config.yaml
d_shared_expert: 0
activation: "swiglu"
moe_layers: [0, 1, 2, 3, 4, 5, 6, 7, 8]
normalize_top_k: false
norm_place: "pre"
attn_scale: 0.0884
tie_embeddings: false
init_std_qkv: 0.0142
lr_mult_qkv: 0.7
beta1: 0.95
beta2: 0.99
lr_head: 0.00447
batch_tokens: 65536
dataset: "wikipedia_en"
Below are experts of layer 3 (counted from 0) of a mixture-of-experts language model. Rows are named router (the router's row for the expert), down (a neuron's output weights, with its number) and show model dimensions 288-335. Each number is 128 + 32 x the weight over its row's rms, rounded and kept within 0 to 255. Numbers have three digits each.
After each expert's rows: "comes before" lists some tokens at least twice as common just after its tokens as in all text. This comes from a sample of Wikipedia text that the model never trained on. Tokens count by the router's weight.

# expert 41
router:131142180152087118157092163160118094097154138168149134121127140165111119169074126140116158125083120156076123120144091119111129131123162078147118
down0:105076126118116153164131125137173146132122121107078085121103079086062091188106164180148139142120085139100081148186117168255145144146137156065134
down1:107114110135098095139134117096121122113154129146180152156161084094107104117132192168086088144106146124122154119140151140107132141109111130122091
down2:100188068097118119098134118089126121120114177125140105128136162110113108118134078152135088074160103160070077139106116158132108102137144131153129
down3:116172126147166105151206166079097119080152131115124148137138144126155091110142132171118101111153107082071143132168120150113089106149166045173146
down4:158095108130113109118119090108083167188153100116182139169138105160122193127057160123151109073124144094118139092166161135072130105145130170167138
down5:110147122105072110122102113142133143144168105115154144091078219098132149128107076117131119165164103131139145116135177105164131134118114131181082
down6:107126088089115116162157110143090120138135123061126075102121099145167155156164112088100067155137055158143185128079130149162173180068170144180097
down7:132110121115120096141154125155125138134126110173133109133094127154143120141111146168135138116115234084121155118097167099121139108050123134166129
down8:126068074095118123140150155118136139144154110131109188114135073197139113113141125096064147106188119105171155148129132132125183099100138177101135
down9:085113086144166169123086123151131110139175154151130102128076094105183106110123106104108139148087128131141143094082141136134191131144120116107149
down10:112161151154137181124156127134157094130108132126155084078128116131122145151128144118151115146087160181126157086173191124160130068140118097191109
down11:160200097155133157112115110120087111094204088126190136120132185106154153129107160137105104128123157109155099141166082100112110143159122106078139
down12:085103101105145143120185162186135122054134179154171146139074157109102104097118132144064142122104155183160111163078182096147113058102113141154151
down13:106101206145151127133136112160097104142201026119157178118101122112086106146084153151138082130108133135148151181103139172128103061112120112141106
down14:115133156122101157118171092168113096140084108152088126131169079119093203168102110085108120142096132152083201074168128111121112079135106129125101
down15:095140116086150130175087173131105082162130184126165118061148109156037081158177173141089127099180108119185147158110138133166134080091128138138118
down16:168120170165128104113160087143074212124146096181111097172145115088096129093141111121177115115123155124099150115116157100122088082151153077174091
down17:165161153111136199161141118118133131171066071168111144180061192131105185149143155126118209136104131117163111105101065113164104082163106147161094
down18:166167162136158185161138167152174138212094150114131092077135113105170091190097159092189142144092110119128130149099136114087144155165125108167115
comes before: "-", "|", "==", "The", "===", "In"

# expert 24
router:151142083152120112076097164126144091089108164144151118126132081125163131206144125119097128143104068115098128183118129087126098097132113087159094
down0:137159051116172110113107132155078119133140150144195048093102131097141096117053073107120127076154185126122100149090107060173139123132141081157106
down1:165149144156074122114129135187143141125117125108158171085116172131149118144174202127163134106212164178090092179181140147139062099090127099168116
down2:112141122135117160090151123137128134110116143100091132203109132091135106150144131166115114115123107113125116085109121191121144211111169115157108
down3:180141105122134126193118147140150093135173083096201140052124119097104138078117144120142108132118105140144142142136146139109108115132121063072123
down4:137149132121087161104173112139139148079172084197082116142125124157070167075150057109145178151141113149118141115131137149222146178151141097144144
down5:106093138138139110065104068125133154089163113145144111132121196172132139155129152152149133103169174129104140086136185110138164112109128172158119
down6:097146090145098092111060155133161165144092101185137114196202108130111223081097158135133068159117144172148149204100124130111101083179116081132194
down7:146097113172114117167121121122086168141192131164139088130140100140128177160084103153137112142235118172166132107155136116130117155178162209160201
down8:050085174130130067145149132094115104079067128083129159175106083136088128150136192095143143100156166138179147181093115085058122098180132125107134
down9:186129031169125143127135128156107156121162130136129143149140207118078104132115110161153160149133201159136125146094157155132144095195121214117093
down10:151089050114123128119192117062127101132154134176138129166090185136174152077152072179133127079110143169105105129138099095120117087099114139154051
down11:117132107069176131088101116107159158158156135094069135126138177128127114178127159167127139151136081109117081143121123087125089119140128149124168
down12:115117136145095135191129136117151098139099178130149096088111112092171091077080144124142107132125102194167098066123073126104118147140141127178130
down13:135108167087085082074147142130066176149142156088174082162152135111120142137191121139153149083114167060182153111116133152095130066131123148079159
down14:127110156141123100118134133162102137125188120055156172171115078136104145220147151181163045111104138110121195123146176160138092168124115120153134
down15:100117188115116116113144120135133177143170094159169138112100096136094120165131182068121093082099071149121152141168115157088118128191086076167125
down16:105191127153167116156122152091122115144059094075122082165110062151163125143200125089182148147137070117121129128134144135122167129154042115083123
down17:099118108161141160132122125148125164129154110128123110119143154147153152179151095131153132168102102096153073184098141131093151129121133109113148
down18:125130113164180125103121094156193137208087132120115170120131177132116123094146079130159148163075099200072130087138101116115091127137107169133149
comes before: " the", " a", " his", " an", " their", " its"

# expert 40
router:180140173112136163095100143117140082116110098169158115122166132135152083182116167191111110116152107124108145162108133073103094136143138099119108
down0:153144159126155090134160140121146099097125157137073065118145145140115094123146214172104118072142149199138128141048114105106132120108145161212133
down1:145164119171090112165122136144145119122127123125124104117158140118137060135177132142141082099125136111149132132144161085165176115139131164141084
down2:172073148126114137134141088146158156090083127185048157088140157193108097082089129126126131072141127167140128159195114121088108055089087169155200
down3:091112152126091090096146171123135239179182103153131158128119053179095164142132101118121136135093138101095114158112109123106154171106109156187097
down4:151108170153171097116108124118104129154089135078073127074109148097098127170163150144160140174165129163085107137118147062085125135165120142107106
down5:071134061101165160170105169123104129132099163088144088150176104135199102126062097143117136174149135136200162137077166154139128113111152100138141
down6:149135155198127055130178150142022154102142170068184135103165070165123143137153190110124158055176106083138144084152181185147120131105130110137124
down7:123157121152137135079143097129166075123148053135096084103191133118074096150151184094186114123206153107149174156150160148091088095112085139123121
down8:197117153147156165162169056127143133119157097123108166180106171209094144122192148119161112127123222158152042117116117095108133095132189151089092
down9:150150137048095110103089104116119162156098126140176158139136109081130218062134146133162134114146185157098112104095125082142173115147137127140079
down10:094135094153122132162208133181124169096142132178124103116126137161188136134070119109163122126109129078112102135167162136105132127183093190119097
down11:116125121177119147115112126091114077140122128126060170139166084149084164160099133099145139067137108158123158099188116124096094139121091110146150
down12:139114112181087162124092132161165102122131075068124139112169145105116085149126102124121128080122126102101125144172144120156116124208113130085170
down13:116098147078091150052156172144138126095120144155148125119072126167127130120127114103137117104099243195151159113171124087190138056098060088143108
down14:143162106101122125122110118075174145186083149099144099098119127081132128138162114131124132048119085110128119165129138182098111134128152148162106
down15:131154119061141204112093126142113206135059140185080107176127177108115126115122124157096115118149117120147109072127123144142112084141145144105110
down16:101126126123143105128071110148158096136131146186158088124142150076155140171100164123043151112087125097169135140159115092111126082152161117097125
down17:119122109148134113099159125125197184148123037138134159138083120117130116146111088169194119081117137119122113173150135128108148143114095078096142
down18:141159136116118191127149137119129172141170090122164092084120141107094125119112131144127141096094124121113168207136103124157110123159196169153136
comes before: " ", " \"", " •", " Born", " B", "aged"

# expert 18
router:138114086139129091108125162074149045120105085155167088103124166101145099133174081158099155122092074173070134083111171133074136065093103114130141
down0:108113091062079136120181180128114077113153124149101181163100125130160207082059068129135173069166124140071108133098112209104114161124142133225149
down1:101122125155169139093118168121128139108144165183143157119141160107103130144119124107149142122095120150163156142154168138126122163125128104099161
down2:142122117136107106129123067082090111113112179131067134154109078127094179107135141137190111106114125174136162099190164153179093138083113150123150
down3:147098095126191084143136114117155110154095138089137140130145153117149099149143175098124048131117155061151121161113113132156091091130120154136131
down4:185143180178124101124114096080130103102090088181138101080159136123117080087165145139073183128101129161150159105137062156106116114125117124080117
down5:101148109183115143096128124062078152090110078122117112149073138124061101126139148079139129154160123161177092114098159143107105154106143123116162
down6:086163108072178100151122103120130138116109110158164119194136091111074150167134135138051127139088187121086158185118081093163125091149072075153082
down7:108090111151186134129098165135146091151134093163108149129163053109129158124085111084172060174162075138182149147124121135138137160086125134140124
down8:148079140111152116154145130162163137221155197110164119093150096161120085119187100135142087182109141115117127101170170185138111075083135107079118
down9:195120073100145135094142110188086100151025105097184101105102111133167105164119135100042127147118138133096054064036129119166149133133151091125112
down10:129135149162180122100134133098146157138119102192094133074094126111162136143109103092082117111111185146118134117090090093144149119098127173073143
down11:174144107116092125086142166126205137145172146144151125131187130151115183125193131159131114157101126107113113128205058193125128104134142090169121
down12:115139149155102177144116173121123142135136104138029122132149123038126110112162121180134047157079062152128115163147143147080147137137086076131115
down13:170173162159128095113106170111161072151150117146135138139137080168121118109187085109161103126118160125114120144101155142130145107155151121155176
down14:133144077063177069138111097144123166113101125160159038082171127155162156148132104142119155096148108090105137152109119129164107137227071133102183
down15:137129136161125172121124157068121101151167082055164097082138125120150144068125072171093171087154085125065145145087193085091140026139182133151083
down16:139128150128130133123154157117056115077163154176141154085132101113138124156102182157118115088106175093115115188073104122145133125144162141170152
down17:122150099106116170092124153091078110118116136089153135185156155147127095138131169142162077064127097158149135118054152176170119097102155125168131
down18:153175114100139123124123109066123129211168114129152131163149120100153148117075087176101072131086134081162099135162121118155175114111166107120119
comes before: " the", " a", " his", " their", " its", " this"

# expert 20
router:117162166161088168135068175147169091092111118174141177155102115160104089169078154193059135188085061152081111124095097123082112109175137100193075
down0:196173179085176112087135062074110175086068133179126090196160161115177117121112091129118137113120154145178137141171139132161122095131097141165125
down1:096103118154186101153150122155139135136065098157162076139122147127216177155173099088133170154151092117143118129180116115183137134123100193097182
down2:144123112120196102074085035109116100140106078121096166138139201113116095126118123123145105098113167127165073189114133082134126153174126177084189
down3:136147186115127113137167181088072211136122103219133145121141150056106119094185132075160090112131128102095139134160122164135114140173100042106105
down4:146148157127134154127132113053137135110084177103155124197183122159196086035137117195129124149114107099081120130156141118150143101085148110123124
down5:131132095135142157115094140120086142100154138037107164137144194127114121125135200135098103111171139135173115137107129128141100125161150184031136
down6:170105089094184135070106104194111132117145118112163134078158165220104094177083085131125117137148117169116143085178098168078141159151146064107102
down7:120116073172070152163139181080150154146156106092084107135125169169109185133171118139069167064160095119097136151114164107102071014146132119152115
down8:105094124148115112131172119161134112124173143182155110120203166141108176060124161100123090127131111098148193118138114167125159071121154180156117
down9:115156119126158073125108137129094162117079106184130182084086157118147108143074140153098127125151139134111086108134135124079107163067090194115172
down10:131064182121139134124122146125128159144132158068149060109116073124106141121129117154132117084172114094176181093155110171149151071112196174161131
down11:141160051173152125125128098149114156121045143098121152130103097107128100119159087185119121134148055126142094109142132092161115114136145156125076
down12:139107123124105131135168133154175116158141060091129087125174125150184129109158144191155063151139137109142132105130130095121116121056082191099137
down13:160072114121105110164129141122122137132190066159116162100072122088128093071122089113182116137124122126107112145151116183103096113105223144182091
down14:100136138168138098149200161104154091184202118112165138123159103164125102225134163102117103118078126137129085177091143069070091184144140033187151
down15:113187080149140212087128148121107126135117150039108121146156149196187136137186133147093161109153076122170144113115168113130132135100100144180112
down16:175088116147172127129121134100127127102139153095117179098131135130111101163154056128151071108133174147092136107100099120161132150065147154148136
down17:166071137100103151131158163131121123150146114062076123133127164109103130117153152079089101133114211133117131156151140161114134148077149099114088
down18:151064150053160165087064149184136140096140176158139132058132131108133136163094131059095109096194085153074117182149166091103181140096132146157140
comes before: "-", "|", "==", "The", "===", "In"

# expert 8
router:092150132111085098146166127136149078054106140156134157130173145155132144198110127111105206124141082178072110168078118171128133152057096096157110
down0:144115136109123141183086129110134080119157098163120113082176177144130139115096077137106209172169118104130178120056159136215136145081161120109179
down1:108140042210072114074123186152171082085135127175081083121167125096078164100205146102189130165125054098078098147126128117169117157147089121144141
down2:136117118107117158148130091187133139079159133118098178077100087112097173157135148110100112174118081124174112196147090119158103186095131108098122
down3:084138202145165145108123175176146090166128108136056079132102162123079120058108083137070106138132125116123115142116126121133128130127128121124137
down4:144162111077097164103107125119149092164140142138087148057107101142127131151060139126082099145093142108115134166125102074120212168148142113136065
down5:119143123095140134160129105104137141132107124204172102043118074153152112128166155112106109108099157121201071171107123122095220111133088113126117
down6:118116109134133135097149187106107072126155152142099056127092098197166084112117111092147172119213136134119145203134178152100081131074121117151174
down7:122067217112156153129124172182095145158115066143140122130146119133133114141093204111121086118130155140100073150115164127152112143151129055134141
down8:130096114133107126151199144163126150140126090093086186143153091177173119125160127107097149090138111190160130155088120119089132123159155108094100
down9:109110127099121145113107120154064026095071161139108101107147162026102173110152108096117152125175125132120142097193133159118096135163119127206123
down10:094074192193163175072115138170134076137089102132113143111115170169099064079061174168110128055068118105136088137146112200130065120109153145151071
down11:130128118115102174179158164124102100140142103162147126121166139169141077120166165066091169100117200097112140074083143154098148123118167106201123
down12:085094142095119112123151173201183107145167125145230148149137163155111082161165146112152133120138103116107100102092079104125112060112115147084123
down13:159139159209164121172136073128142150089161136162176085129143182182084098150125098114134116103107190088162111155126159108068101112189108115115098
down14:130065106123102132139166130207143135044070135132103116146120116051101131123143154092120127120152171085155128140156154095136141111142155135110143
down15:205061161118160133174134162132041157150132150127119215170084137098156147050134146187143116098101144141120095117021156058156128137128141100097118
down16:101129165180114128125137192113144090123137122063111139120113114139152109024126136165110155098106125130132127120109174096168132114094074125148115
down17:114152191145116127137091131148130033107154087105181147133129069162134118127136153132143135137138131124163166086124143075087132110145152171143173
down18:099058136145102093147219105173177122134128121142112038148092090106121125140070086139116162109172163119117138144101167163107119159128153137202207
comes before: " the", " be", " a", " his", " have", " make"